Experts of a small language model.
Size: 12 layers, width 160.
Experts: 128 experts in each of 12 layers, 32 SwiGLU neurons an expert, 6 picks a token, a sigmoid router.
Below are experts of layer 8 (counted from 0) of a mixture-of-experts language model. Rows are named router (the router's row for the expert), gate (a neuron's input weights, with its number), up (a neuron's input weights, with its number) and show model dimensions 0-159. Each number is 128 + 24 x the weight over its row's rms, rounded and kept within 0 to 255. Numbers have three digits each.
Before each expert's rows: "gets" lists some tokens that make up at least twice as much of what it gets as of all text. This comes from a sample of Wikipedia text that the model never trained on. Tokens count by the router's weight.

# expert 60
gets: " is", " was", " are", "|", " were", " be"
router:134166128128111149149160096127166126127104113111108060103137102124116097122126126100178137142135156118140085118114139095067160118131153124134179143158197115107108161159150134093153184139137132129142124126137142139178146149132119144129161131091131174100114120120159113125154100135143131133086101128117081108141111109174099098125152135149126105109111130118116158093111120136102129142160142120138131104141128146112099146202152110125135125126144119140121083103115179122139136131112159
gate0:114134143139105185127114089143116086075107091082104109096162137154202129155097120146175140132119136148165107097111104137137142135143120152132128103124133142140115177114098168100130145126144132111124140115135117116153153134141128145137119108107143139092122107126174092123143133094168122138139118123144145128153116113110086087123158161134139086107129096178116132126126083125136178094116124088148140139168150164138131145156167154123091110100143093153147123102107153138152119169130139
up0:107119126128149127120167156118120169143132116167144103081158122154090105152135073109148139107153149137143115113141106125111109103131159124118115142164142104110122115163133119104123104115130119135134098131119097167180163164150140148132165137104115085103118112087134149096116088134108090136128165124109110171142126128203107136141086152100116137073168066139142129120125101145109151151152126153110137106154122161156130114122168116160134101174166132135128116104098139112170118117127128
gate1:140131120136152124152132103119111139114122089094107122140168155133151095104165116154127158166102129167146094099129086129114123121137132109140095101164120162109174144103108140118160155131129135135140130128152139070172094167106123102128151110120109129063108126064137105119170095099141097131148155095130169117136135146112128128123142162163164084115147109108119133144150137074148164115147163106102092104159128141118126153135155118159093162161156141130164121131101111134136146154109137
up1:147116118078071115100125148141163142118131112143127141109143128146136134149133152108129113140143120080150138070111137144111103133148146146121102128143130134147104126093136183144130148169136132156146136087110101086126140124119134109180139144106129130148139124174134104136117142175117112122132090137170142102105137144091116132107101079086103121149103094154154135123110146120122165148070154150161138118104114097123111112140129142140119097170100171138153074121150139134057119155141175
gate2:124133134177094124098145092134099148142085082133129096153128159136126106119120131077123105125110095209188127163091111121169109131137117096118138094113113121071080157109124132138150103141132136110094161112155122126156150118112107124174094151104123116118141116161133112145154112123135141147105141138126113146156078164164131113124119117164121113118106092180135131100153113159103132146165178126150125134135133123151113154121144139162120145108170083098122120123131135153122101136131144
up2:117094116109125091100085175114089152108124143171110164140147122112121160122110142111099100097087121135131142133131168136161084153138111101173133135094097118159125125118150133138083114119080146130122124129102087094111145128109150089180109168138084111148152155161130118142115173109112106119136153179159129097156120114153147145133114081131086142149188133108098126136176150148089120124099120137123162125104135107113121112103132136112130110111163150139107127138153116160149152139139122

# expert 113
gets: " |", "-", ":", "|", ";", " by"
router:104143145110131108131118116147108139099173082127125137158169136106134125078148158135144120148098094123087150117121111063146092134112086121155164121145151123141138107117102147114165148163123084098086168109127125120148139125135108116133146147151128127161144117119124145123125094101111131112088104106129120087105128153117149138131115119087099179133138099145073112089104125132096135127134142127113121136116125104118127122132061220132108141117119137132089131115123184134101139128172135
gate0:130152103099130129122117123107121109127115103108090146161138130166115071113064119130074138136121166159114155111117147150135151162165105158124137124129135111095141159152122128088173118159107131129112123117099123166134116146098128148170088170161155149125127114099112142109128109108172114085089106090165111112118133161103148126143172115133115131058124130110129166175161134150142102123102125144138155074119139138132153144129128128116131127113089134138161137143116109124118142062127149
up0:125124141071130112115130076166138126129127127118120096141121135163139139099145107160139132093100152125157093135115131117135100165162131104116110065143103166111117137120137139080154150150102130145134166118097117144146114161057105140117130167137116155163172142131137113136161157110105156114163097123126102124134162096134146099121094178105149110105133115104102172135129112165101141119126168113125148116111106141130165166128136114123181097116090101161131134166112117114145146114128081
gate1:114179129167074122119135122155143126156095096114079163137150156102129141154106131170132111084159101147171120132179129125121148153091110135108130127127128123116084132115113151138110127146085112132123130106093132178119127112156162187117096104137141136135103154125168111116150152121158144129133154119085105145141155127152153116096161123109111132072127131140147129161114109117110178135145150141130158124168121127099124125125110118129121122102116056157147067163125139104106106111140110
up1:151124109144136161090147125120124121151113165117157198157151167131126151092106156155074131081126106124114158101124113112158090136133154109135149140150117171087148134111102120138136101089135105176109114104159105157109134073153140124103129166127111147151135121081119116105130114113119182105131143135124148061135137150122133120134117106115106157126139123122174117140132125153145098156158112098138119123137101111127123098135099165116105143134154114099108177145139117145154148198121116
gate2:115138106083165062142116137170140123090161128126152104109145126152165115082176137128103091136138145155143123132128115127152150111112162067097137113141129108144121124110120145101146109166117119102098131111127092149137157131129144128128122117185132119162102136141130173141195138111121149108118163117147085113140140174157179105134144143124142140077119117131147159165132119112149082083111092100127156141128093175114140101122103127135148138133117126105127099125140144113104108149159101
up2:087102105111155124115087148138105129153168112148100097149176090108159173094148125141123138094128149133110115137126163112119123138122140123118132145144136130156177094112129120083109111112149140115088145148120121132148103130111131151171123127096176162091121127098141104179073131096149107126074118140125101133151175094130105106127150141136152101089155108135114186157164141114134146124118163163109120103134079128133144139166110139134114136140175167125145129088144138125126150096154129

# expert 72
gets: " for", " of", " in", " to", " with", " is"
router:148126087114151069183134162134144127143142151141126107097116137141120109094104124119121101123146120111138159124108102110145155141108114121119140138176171132138089126110140133106114109147144158155130103130134119112170156126091107139162115145159172142107143155143134085124114138161120153092182160121137087143130119157120069146103097112110156170152128125104136139130093166173116118113127150134162188153115151088147080133129130146146117127134110142112160088122108176094093137145149140
gate0:148117109161132096173140128074144152141129111158113176128101089097157112152119124099115138125152111146152102107137108162112125123143106118085153114162185136132105147168124091119132116078145181127132072107125149093138114112119109172120157104156096083110169121111133121127133110146136178147134160172138149123111149114089074137122092111148116135094140097117136134144143116102110126110097092154092111135164109140147117128147135150116137136105162106146153149129098121110129142116086158
up0:115125098093119178116069097158192086139169137155124147150114119127157116104127162142134167095132159111126102138156137135096105116142138160103102132127111114121134131130155105161103131122147143101113109110103154141124093109112134126144153113170120117079145143123113114130176107155144137141101071171142134126114119096109131130150131128091110128160150121132127089141147129100156126162122106113126154123167128112106160099147142129134096131154152151125143137064098051174107121118112148
gate1:090131140147154115176152146123147156128112136115163129106151111111125155149108089125131082145129142123110135126101133127132123115086137134153116137128132091152118094120133133099099062110122162108162130117141066158163169074122099119139153138134102128155129123154111085107093126176144096141143160111148083070148145159118117108134106107132111131105125109091102123145123167119156109131142117126107107185118121130160105135144168144136092148135102146109176132137145146104148096182141105
up1:156104071126169113131157188152142105126121133128165113126097126141107134108159114115125142118157132106131166111134139110106166135118125115158189122125134162132126123144163116098131115101160133175097082119159099157162113152119117132129108111134134095089170111106114122100180134158098119123119178120143152119141078099089108156108117145145119126145076096087138142126110131107107125125116150115137137117103127139129130088140124105160126148141102152171161124182157171156106120094151114
gate2:118139125118168135183096114126116135129101131155123083122177136114140162082132091163135117087135134082120095087140143129127122117130152074135143141159151165109155157106158141107144107134108133121151145109139142122105137123063137124135146148153104096155111160151116095121098126132151136152152104132131123143140054176132123143092129139124100127112165117126066105152137120154119102121138122077159130158116123148109127099087094151126112120138145080091136097145165124110133113107111150
up2:155131095169122084140165104113141064122125150165140085113128134148106105135117109158119165103137131135154131129147138099140121148109108114115103162123080153135095119160101131124100115143102157136130127153130170116158128124110109131155156147141141119115176110093108119139116090136116121118079110088145134175132126157150138175137147081086157167105093133114143139156119115077130132118164127139114160151115156075109092121114174120144139132139137139173143109090076134123127128127147165

# expert 46
gets: ".", ":", " ", " f", " C", "D"
router:109143107159105122153147111098120155176104097125149156173165100133139108157115136113158121120065103138135096110140105140108178149168119140111098154128136129140097143168145142145104121160131120155077136111171145141143100095122151095129172127109112113162130129123132103119174114119121180091093138166089126126145093098131133101163167137108132123122145138124116088156144102119125109116118152132146113107118115127172121134129128138126133130071149125129137163148156184108087083167132131
gate0:127100114132127154102107100113138148116125113134140174132169120108161119155108138084111104102110097114130139117104152155107101152141097093141146159105135094135112168120095110102109142158188130138111136138138109126104103098096111135155132112138122105157083176083138129127128123119154150129150178129113102098194140150103145173146117121143149100105126151142132114156186104111135171126107181091146089100144102145133127168156149108108146121115124169136104148138136140078095127135126117
up0:142093064127145141072164092120137070136131142132105116115156112135117142098114123128138121088136139132147141125153113195134136137160124126145102145132111167060161164111128149143104120104174125124114134113129125110163110164135130114105150092163093136094173109096076122120142112167127127123098124147133146120127132128104123129132117116105121144111124128127146136140146119090120089150157163112113156109170088119143176126118164115090157158106142139170170102112125111146168151116160134
gate1:101162087119124184114127138117116124109113125147161148082126092131152120136097147127129143134104131105101138137169118156127148110152126136087130159111094099164143152163121095080177130094126118161120114168136124124125092132147137120145140143110135119163100154111166115168166107122103156113130104103136090126077146148085151122133157172110141101121166151138096133123110133096133149154156109121112092158115120173111124175133139107126118166135120165088127157152148108094112084118165157
up1:120132156135114096141142171141140119136100146112126132097171141105115100192162106141104139130106079102119142143160122120119082107095136157174150123101093035153165098139123150127148097139090133108166129122128129130147094128152142124155151124126118157127134098184110171143136118146152157130130148106125149157105138147111148142128120123134115087142154104162141146129149080140132135120126104102121137116103128096090107101121150130158104166135141137167116111087116135137108077162155122
gate2:118072078141104169081115106113072124145104135151108117161194106150111137132154121174123147103109167130182082099136121155146118150129134095126153132116122126177084104121124113181100112101116126120102141104121098131106100143135122128145147118110103111132139161133151145131108106133136143134118138135098120124157096123086114140132157149175119152077148165133125102155130083129133124080133172149147150126136107133132171114133115130159153135082127114127155108118141177143128118112149136
up2:121071105089088175141094150169117163086126171119087153108091131142086131173128116143106136130174125148096114149126160118140091104113127097136142127178126120131149088122126089135125092137099124091140118123124118157180128153092092106137124138100129148111115133147133134115148153125133118133177184137145089167139151128110132112137167100157087153153109124154128133100080153136132099107150096111127096121143140147134151110121163137131123123160162114078134152124109126122152121108126116

# expert 75
gets: "\n", "  ", "\n\n", "–", "19", " ("
router:110137121125143114130082089126136106134160102109156116158094127104141149116109121165131149145121079113115118079123105057113106126144090171115114133160150126117110083120156177138131120102100141096155133122106161144115119122142097113131111130163109139133133142128117134116122116113111126093129112092157163125113115109097117115097074140107174213112138074134116129149120123141110125126137134147129102099123144160126118122122101231138128122102127137110109125104130127140107136086118142
gate0:153120121115151123142124111138129130120151129172098137096130118136097145118101125170159192099138145161151107126097135135130131127110131114110150126092119100164146179081112075144120119159146102154093149142115116103110147148082117135131094132116127120061116143108135118147107116139106149151124122114158145144127139133126158117119135140102167104095138130126108121127136121159177131141104087136170136127128068165145124129158082117129173095157089104128132124126145113172203146118118086
up0:119129132139087154148121123138123109134159145106157118148103148140153130140141161101132116129152119124171126102082095144158155184136131145157094113106126167138133112171133151057142136138137129143103116070125125126164104141126095130133108106111126116054146110150106169147153133083140088126156141134143141121125105171153130144112077126139136094142175088158119128145135121129135126085191155124151131133134113126120125154130118106175114178150115121113116097116120159114135094103154096
gate1:133091150108099171159182111137140121145136164084151124138146158137127104102139101116105137185122112103145139149164119137135124148093140099130166114119153158144167099115164127120173114150104136151131089155130131104134150090117088106129088150149128135172128068139141106110145158110131149123126144113113126128137097148161125143104120137160115112130157117152133067069149108100126155112132117141144121150158122083136139129087133114121152150146108098067126104109149112104096150163105155
up1:123144153138146098098118065126151133112127112121104141145187086155136095115091077135135151153163107121103099094131139137173132114175098099126130131161144123133108147114149136116125125115092093139120134082124120133160127174116144104127128159136112043120136137123103090143127168106131137115119079108122104134091139136105150128119129137142131131156107161166151118147125126105101096144136138164131165077142112148157170116113081135102133123148113103156146130157141127109126114168162162
gate2:113128143125164135146132091155143113142127097160167100126118136092132112153125153124095135139116127107148083145159156121083077117133118158141127162143121150102100135097067139125156155131129127147133127113128147112114109122179125148139081114169173161131144177113141137133125090129151160099146116135137142100090123122084149162111105135152148068126129095112125149162130125130135118127080159153137138167099155137110143135122177099126172142141127129115188129148087115083094122122126159
up2:099125095157116118142124104156124153156137110115167141153091160142102141146106095135168134110102138157157098124130176104160169091137127126153112105104156092061122129111117120170166139147116162139112102117123111115146132169119119151090163120136149106110137128110095104144145141123145147141121112103129147111107125118132142153114117082164155114122151114130128114123167147118167150138097112168132117138160092181098185165157098120109151115113100084121158126161131117111160127144100074

# expert 77
gets: "s", " a", "ed", " him", "\"", "d"
router:115164137111124134137096117140090114147131145149125121176113143106115136126158108151111095088105118132078105146086108099146163073077094129116158110113171151106136063107114129156183118141120098112155103123146118132128118126112127126143127151162110094126136152120152170112123153124106163125134163143084160162131122126095118126147113101132154172148136115158110103146109118118105077121178144161093129132112124092093088095126124161107129146136130146141119148154083132137126169117133093
gate0:103140116054116156090134143109110143138121107108153116115095200137120161139091127111151174113130136115131150147131075195109108101090147114118135117146135142104118133143114122129123134121125161168099101155105102136111151163128140145120099085109146133106150116159091170134155104169117100116120160153125125177178133148140117141132146128142159098187138112126118125106161097122104114115121143153150164163120131078130128112142140098138164149127114125123152131137141099081120131136097106
up0:096112122088142076125151174126131129074099109102120110065154128133145152110091116118125138162165134125120129127132135073153081122108125123095136109105095131142118128149130082110129154132105164150125168123081118109126138160132104142163069139140108137139128136120123125161149070116128108149133138135145155139146116118142117137149116154182110118126121148108145143128113151153104184138104124136209143137157112140148153087122156113163134116121112127162104117150123164167124100134097116
gate1:128116115106123143148110138108105099180135098130141175118124139095172113173137123156122131120124143127133105149090148152097162127125145141135134123126174167130131174133134149126109087116148096110147103131154138118166110111129141102162143148218148103121120108160169154133144150133116119143165153108123121160112084180130125138088136096113111101111143107148108136117117089144111128123167107138122118124117168107130115100111094101121109083138149091140103128139136102116136076115059148
up1:132152155164122112108091129170097104112097137131103103131173104118125135134167128118144130108120127146126206150135136130151146154135112148094087183133130136085091116139121094104124099126138091144127142116102137129131092115116093151114118135099135126141138127170115129131080138115121109154101142173148112135094155133126095145128094133145147135126114133163124144080144139187107118098116126084115162179121140125151164158115146136113168142092116144123173095101124135139075112071133138
gate2:123133116101109094125114117152141128172162163128100145116115122120082131112144056069131149110124160122170136133135164135094128146131130108131106083154132157122099095136110152072098161138116148149129140087143148103084122157132143136143170090099127135125138126165103149135092138124163126130112116115096128146130084129151119115143138146165102093116153128151145163161127113190130131169156142132086120144111110120152175141163127102091144129107146140142154135117145151155132146147168163
up2:161143101142132144123164122150103134130116154106110148110118084135125138123129122149095196077101107138173137134114137170126157118116142139118140130132148143099116125068138150140161115076137138141108084151158111136095122130140088120135121115169112120110123118111160146156144166087127161103155169140105134155138141143068132127122084117086151130115080128146138098124114135112130096097132155115106150124112094164128109101131135112115131170140156129136097203129121108162114132083159116

# expert 104
gets: " |", "|", "-", "=", " of", " by"
router:102193138125166152128163141190076118078153091085131093139161105139144139143102118100137120118156182132131093071105107124162129129150086079104168117121121136126170111155071135144111162110127121121109156102104117158124095139119153085146092105130126115121147138141125111109135118132137096107118129104108190116154074123153117097160146126149149096118128094118105130119142109098099127126151153124150138143158137146115133146120119133137131109093137149128118111104153147126109141149125117
gate0:124117161107139133157136120117132108139134123116087128142159115072169139154114139133105108154128142158129097105104131115097114107111178115132107182151123107138091142182151186113111104096133102104135117116084105166125100103118083134159151141146119106150154104126129124141120151119148142147086127125146151119089135145145191124140146125153129121135120124115143173094144080141146136141099093100140098094128144145120154095165152080122166137185159141126123147081136149101095129120117140
up0:116099113103126119136152127115116128172101119119126115142177133137120121080095127129134085134120134085117115115113161109115077147150110136135087078118167199141136116125135107092102118144124157139164108148112149132151128091164097096133108148110115134113138121099141124111138108124118115151122152140128108122108162179118088125122118132165122162067119108136151136174160113158108131157103141091070112152115113120151098169128121140135092157140124179131116129133161163065146135136124107
gate1:124109102115148189115102124169103112096132112144140129105123122073146162138088134103119144158139146115110125159108134128134093122138099100107171104133154159136120140140104145157151108128105099105091125138122076128126137131091192123126102097147142110110117110113197124091169116173159122171119175139128144122092100128110121179154154143136121118102063135114131119153162124137159132137112126166136137146098126106143142156157145134101125110159098115175165126126123127100114139130137114
up1:140164100111193161142125135133098116134154118113138098120165133118158172149104172105128122119132084104140102133158096137135132111135122133158120167142088131125152149121159133161137168137162116107122121095123149114131117131093126113112115088120097133138102185092113103106166127103106100148126150113150114160107160110106127148141130138148187064187133121095100144086124119157100152115117134128092122114130168127117167153057147105120146122153122131106139140153130128128098136158118127
gate2:126144147147105151131087115172093102082143086090111118147142155178106178117132142128140145124109180105154134115120125127111104157153116124095122155115125146122131106103121136122138101127104141155138157145115079134145109107149122141178130098096154113124091100126107174094165117152160136102151155154126136156173123130134101162107123132143151072143110140173136110156141131119125112137125166155146120110100140160112140126133133109122109159101134099158179117090168117101065128148112097
up2:143168176104115143087164087127169148140133158111141133129103095144132123105120162135150123092118127100150161172116113148146146107131124119138140130125122147091095161138154130152113172132130193132134162128115161073135107133169113127149163140116143142180138098137122094131149131112130093141119127157111153113076096111136117109121086148133145090138088108165107077100127109140095130109107119082113138144161132131123144093129122098146145135090124155113119127110074134122107143111099175

# expert 99
gets: " a", " was", " is", "\n\n", " were", " are"
router:127119211112149121163103144103177105138112122122118124122103158141152138116157144127109172131137169102133127140128118152088127140120133126154127096129134132147156162138131106098108139100154113148138165149109116146146060086163142143125151111155136145149116142109156135091156144142125095135136085131096138158113113092125138148171127141134174111103122135134167128151150116132150136146116124106127106163132162154099171101155174066130099114132074093131121188117099131135131133141103112
gate0:169093140117113125145131167084186130152160146137131087098095136128112130115094127110104099152132147126154100169141110133110167143127113110134117130159124138134083156130110165108111084106107121156175123142102134157132091103144153158147164107103170108156116151095109139088164108117130096127142136143122110155161110113131130117122154114140101078141099163137139107145140098163125087139117154146132127149152182145104138133131124132141116126142110075146110199106109123081113130138112161
up0:103179109194118130100124109137151097124131113095142118132148081134154144142124148144142099113113113108126151137076118149157129104157112078125145118092134142118103105136147143135104163132128136155096165087111128111150111135145090114124122130140152104116169149154122085144167103144148144125122096141133172116126125122181112120147132157135140127169099091125070110128083149169163120144107157130093107108116171135116164120105156134120147141111096170133125064122141105161092150120133123
gate1:124138133135099106121123116112119111163120135097088125144118122134130096124117138140147122151153134114128165141124095144082133103138106121140132101111129158096129134134089107133151093146088135179137128168147175128116128103147126108151091175146147147092148146089108139113095144161121137110159137149125077109077128132109171123115149163127125094114090121146179128166134146147169105085122142166128128113079189145135138157186130107143105146113139095099150170178120102124105117137142108
up1:169183133126094084178122119166125135112125111170113145114107123114158139114090138126106175137136099103105125174113151105116123148104123145141114102158145163120159112141087129121144124133130144138118129141138117192115126118146147145074124081177172123142127154103097160111134119085121134128131122135100126152155135099140120149136156133127097124155101115159097100124149144120065115120098103122135110122136111160140093132110149147157072123139091125155106100106138185084160133131109138
gate2:107153193101106117132127137148139129136099114094147161106154159132156127149141120139134135128128152107183165109097140127117152099110120093155108094102105129203132127129110136112126137121143105128145196125135128116135061099152116167082177115113148154098131147086151136101107138133165117137126113179147116151118145086113141113127136110134161079140131088110157109156111128134072138149150152114097132131141137159087127111130165112121115124142092142145172139122127121135118136131163138
up2:071126094128117137105130111128125189106170141161098117122132137141120101145120107155131140131129148129166142131122165163098126094130119124117113102118112117117116128151138136163137126139122151134101105116110168116090130144083102147118101123141128133107188099110094113141115103133162170145112166145139110131150091141138172146084121113129152149092142098101128149057115162095133150144161144103139151104139136142129137123115113125135134124107151194124135070122153084115093120108197136

# expert 96
gets: " of", " for", " to", " with", " by", "ed"
router:127088145143131092134132140137102082105157140146142169131124091118167115114146138134126123126093081133106132077118167132120135129162157148129132144146143096138118090119126106133117110153127120126121111155134123141108120133126121160153133131134138114114131120082138113124171179150150096171132136135152126117106153120113134158152146141164142152078113113126089083131085134119145161080116125153154137116127118113125144144155064173157109085156033160122137158145132141140089093108114146
gate0:146074117122098115149133080154098074117126096086141101119109104080131094113133150130164129146142150148134151086112154144151101173143126106131122176129144121138077130153104121136106155151087106138129110156134107098136122146134113102153107114164119120130112112105173140110131118147174135127178113192123137104118149152085126141138157138158114111105108130144131099106112117121138168111122154114110095126077160111147128166177139129145124110102187119142164159147129124135117114101137148
up0:150121130131175142119152114115150152167139106142129099118103136128113102142091089128135130115152143119084150150087157158103151123108084139051127126129101088142105108140113102132199163162156118084109115095078137113120133123095143157088117152128075124164115138162147114117105116097146113145145163131129129160096101144109101137167140120125142161148109142141139124123159155127125125134124130152140147125129131148115155130140117112153145083139161143128140112111132135044091169133128132
gate1:138098124157136091129127096164128152144139108113134112137129123088167106103162173146125063171129125083134120100112132111113096135153143104121097168131178130081124128121134113148158093120150166144090134128141090148118125156146120140160082087127134097132137121090149110119147117151138148116123152118116150117141117127137154085117179156149131084114100142132147063146097161104090124153107114167136154139133126099167139121158108130107111119152095127165107164166158113108111112113132133
up1:137083102114107115084089095092149146123137130092109152144120090108173109136180157118090141132109111082193136116174166147129120118149123131141142118129140151121112109143145160141106155105129122139112101195162109117120147147154148104172086127160128183139102148107115097150138153124108148127095115110157127105146157175130114104128123173118141140079103142139126130107111153105118125146140140132127114110154106105117093124168143129099105128113096135092114156151116128119153099167119156
gate2:138090132125138139170085118154171131104142126122113131116121111159113100111119114145092115155144131157137110110109137130176122120087182117133154116118158093124094148118097151111123121140122127125105105140090105130144177127132144131118103123131116125131163192146141119143148103164112100084132122160081126144171107087118121139130086151139118160103153194084144096178086122081190110142145125142137130147102089148158116136132104142144127126108124149087140113148121153094142152140137115
up2:140081128124118111100143126129077110116180160120133092143121152169136111194140126173120132136114110095150093125202130156130117176158165172168156137139096114132140105128138126117096138138136102129099097139097115151106123129123165124126132126134142085150143140143108100121147144148144120170157155125116140117115150147113118171137109103127146120107177128113145103116118116118097094124111103155164155177106133122138115129087114116142114135140109130105109105083113124151092063115091141

# expert 4
gets: "\n", "|", "=", " =", " his", " int"
router:105139105110127152133095156101122187166099124131127100124112121151151135101185137127197158155116107151134115130099124096140126133166099138153117110112144147081112111136137121129151175189128107091133166162142107117117102094110110148124112135098105120125133116096124096140126142123171086091086128150134138129106139156118114111133147104097157143141164087103102163106070113147133097153150167090111113142117149118117098125136102135135159145139118123115116112091124131122138109158187123
gate0:173142114129105122114127164133114141126128085132081137135116146131123121097149126116143133111171150154151162144118167115078123120170135142134155133143130135120119158099133123156111128141114125109093119141162142139134120088096146078128128153128095139119135080095143096111106149070107114102150145144109156131129140166113154093147146178149167115121141128128166134094125112121156118088162182154115129072098155169120132116108114087128144127119129089123113153088155125158191110092143103
up0:155139143158130131132120115137141113113133135181158109150108113137094112132099160119096059116086124117087160143120151157146153117095134118134103134163144123122082114122166105171118128128098107106122141109124157109112120135154122163129099156157122154156067135151122144163102123141071144170151164077159126095162160144115111163123117102098110136167113165092143161142134114139118147134115151139132141109142100120141137088131125121131111130109084108138184160093133117086124099122121106
gate1:112113104111139142097144131125158160173122107162148088135127133143135114130080150111126100150129145076159103160144098150124135163131129077117125145134118116120102154096152091145130144160143105120132149102140097115127117130135132138132103112101152164106088110099125114180176146115151128112136122127130156144126123148131151118113153148121101137148175153098164093130116142065154136149130097137166142081105099201105099110106116078114134120081121089144128144145107143122136082148160145
up1:156136135119182132126174130149130136106128130148148132161134123126117123118122113121110105157118107170177149145135119133137119109112119111091120185160134136107131145113091138131071114097101163148123141110088138143079107081099129163125146100112114101136150146125103128128114115188072118147168120131092122115115147108085131142116118129093113126131135140171101147132119109188124129135087148151117167110147153093140154108091159145147150129145093121094146171127136124111086089095171123
gate2:133119131183146114125125110114171117167121112126140087081133105147134096128123108142123170094119171128186122150146138145129099121152157151108135105129098146115123098142116132107141151133098088111122152093144075135179102123145113170122133132140128158164139149181114122124161147089151103130145162100141129132118148117119116130100128197144152143134107116139162118121112112119123125087122119107115161098084155111072097138089135111105141144160099108160140127097136159082139098132164126
up2:151142163074088097148100150103114144119110130131147122160125141081153120131156126101142133067139158133145090120112104142117150074101144137133158105129092104102106171146113107101137110109113150150139105099132093121098080098143188179140140102095105116108139103138108157124145150157116109150143172138166111112101126106147116151122086150125147144155152133145115114141107145105090097133136144111121140181150125116106143079120131119137125156130150137113169101151159147145131085160120136

# expert 110
gets: "=", " \"", " of", " The", " San", "y"
router:108135113118142119128123103157083130084157137155133124099133107158154150113104103132095129150102176099113136139116099129106166121133152112119138081092127123167126146144155145150116129143098150161120109165118093110155184140115140117116132147113084134172099158112120165115105178099125104088103104112079134126107113113124127075097157093155123110103126149140115150099102106123122133117153161119172137126150127140116138089125097129118132127138152070109133113167190140162114160120152156
gate1:142114126147133152117101106127105148129154164153117123135128132110132121145115146129128126142143140147127081061135170129102118145134115110130136112130125130132071151143156083126126137129122160147098098099094107087144100133133084112144140161137140096120099136158167086166116124145096136127137102155112078149124165140158149109148162102126132148071114159092145109150131088115108135135150187172148136137107114113125187120164102100101124148149142147104133096149126169084136105150156086
up1:124125117109118119105100101112059113063127140163135112115156159148138152143092112111111131144145124132149161151086144108137109116129119118133136127114150154145115115149132141115176095136087124112148104181158108141091184181104136154133116117095099081173106156146127184131133117126117131125129131131096142126128082092128129113135130100167119113130101120141136107144104109146152107110134143101181114181112137150117113125110101171130116106139141077158125134142157103083144143117170140
gate2:155129119110155119162121143115135177109072180122077133125151116132139115138109148120107111158117136145132132106109156132135151098142158128130124098105109121143142074106134128135145140143107121119129141090106161127137115112035104086140162139109110133123169130151133166115141136112134163092116113113125129129106121107160183139156125159135145112093122126124157138187140109118138112080165142118175102131150160127144172121106131106126149106173088097101109134135130135139138089143172167
up2:104114154141146157149185083126111124137137154130171100125126132173114135113166115120158154106112116122148134144135134120131153175114103131103134131062161152116097088123135161126133131106150147114125178132132080132098132117175145136184118113141125126136112106107141149115143145114134100144099103105186157094100142127134122113128147097135120139161137089168119142096147095117128148093137145127139143065163152150107135059111101125113155147113152133099159164150117117140123155112093141
gate3:108114108146134135125218138181105130099132123102142180107126105135130146126178172120139130123165133171135134105080132114119134110153125091109131096099115129146075102141130148109136154116127188146150151107153140116126146161147085146123136144133137124145115134114143124133114130149167128172149102108157125115113138090133132099111125101135131084105139150140120139175153128151121133138120125104152131118125135077082112102165127104089160103124127123095116125118170123143137137158134207
up3:172162137113169087131129114139079075128173078125136141156135089088183127101107121157145115097141107144136098116110125122141129136169140153121198087133116121099137104129113123135103138149097162127088126114157123118136109147114100119151122138105074160116139154147144126164125100117080136139117130167097132145112140153132117092171097125109164105119133161132115145126123136137133137157116134116154125157170113131166152168145147118131103150127113123153104102102093135072100115154113124

# expert 14
gets: " was", " \"", "=", " as", "s", " he"
router:153139103120120178152153126115079123173177173104114138116116123105150110074168088089140148113131116125155088151146130194142135162127142120164150136095148109124182104153123132127074128132107107192133143128129136116115145110136180129143155158116124081130140126128142135124115166108088110123131113154128141169083106118100133133120146098144116131096095123136153108136137141155141139118135156129118123127127107124158169113115126101107090155131157125110089109090101103151158122109120091
gate0:137146148107161160157114121135094134177172160145109110128155115102119117125129149113088106087113147118145138173088135121128142102141122092185131135129129118112130151173143140135149093135097114117126164119070172097122093122070112118142132131112130121123128113128114148122092189087073120112123110135127101151099097101109148143095153104132159101106105118094137158166123088114131157136106129153131139129135105195154158129146162092134133162123121125132138117145151129133158152144153099
up0:140066136101140132202146105101097128128132094102122140097147171163144136105124133139185098136143116103126114127178110117155095098112132139140140145104117102123109145129138124087109171137129137129147137117073152140118137094148172109092124133111100139154154152134138111184149115108105078135125137133124124112161146191136114125081143113112092124121113150100146167170156153129116146111148132132124100118147156122147157167159118144087117101101130110103116135074128144124151118150121137
gate1:173173080119161103108138102159122186084118160118099181120116123120093108134107178140134144148123157121145126109092138150152124128108133133141081132125108120091104116078128122087090127154130155168114094125134154132114124127165142098166152138140076136095091132140151138110131133187112116128167100125124151149120120135130149121119115159125138116165134148101143130106171116144123140124129121142116120100131099116163132071163128109121105150138182169155115138152153113160108116126096109
up1:112127106166127193106146099109134087131152134100160171127108139122166139144137086143143136108136092160141115123146117119135140157124168111182184149116137117133117082138133126142105118093120127159109111110113126152110156108111122117115146171124106115104130124111150094154098136126162165154151151150151133170116109082144076110092145111098087162136087108106115151117116120140149133105137135096143150146164098145143102129091166146092087102121094108113116104151121104137124074108139109
gate2:162110115101136146147124110118122111109153081158166158118127155120136165116097130111125111140123172185128178124127151147130147111168131086135109132159079154130075139122127128124172177109138133122103082134133135104126124121134117108087154158152114145113159129089082149148123092159134124114157113125144091127132155114078147108119146129138142136151127094119115108133092125103119129087167137138142161093129097092111130174155148115128161107114186136091101147122165127139102099157154121
up2:138134199118172144129122130104103155110126137153114104101131144142103100137127144100152131178147153088135105077153096083113153090104126091121107095114139102137165132101135106143123134169113130104144138149173135112159132143121070135086167096143133145109139103133141122148154119131135134132145125088130110107170099154133144129135109158104145125129166109126156195100131124147143093145139124181108131101103131105115098176093087136119150110139114107123138148139086141114113154140155155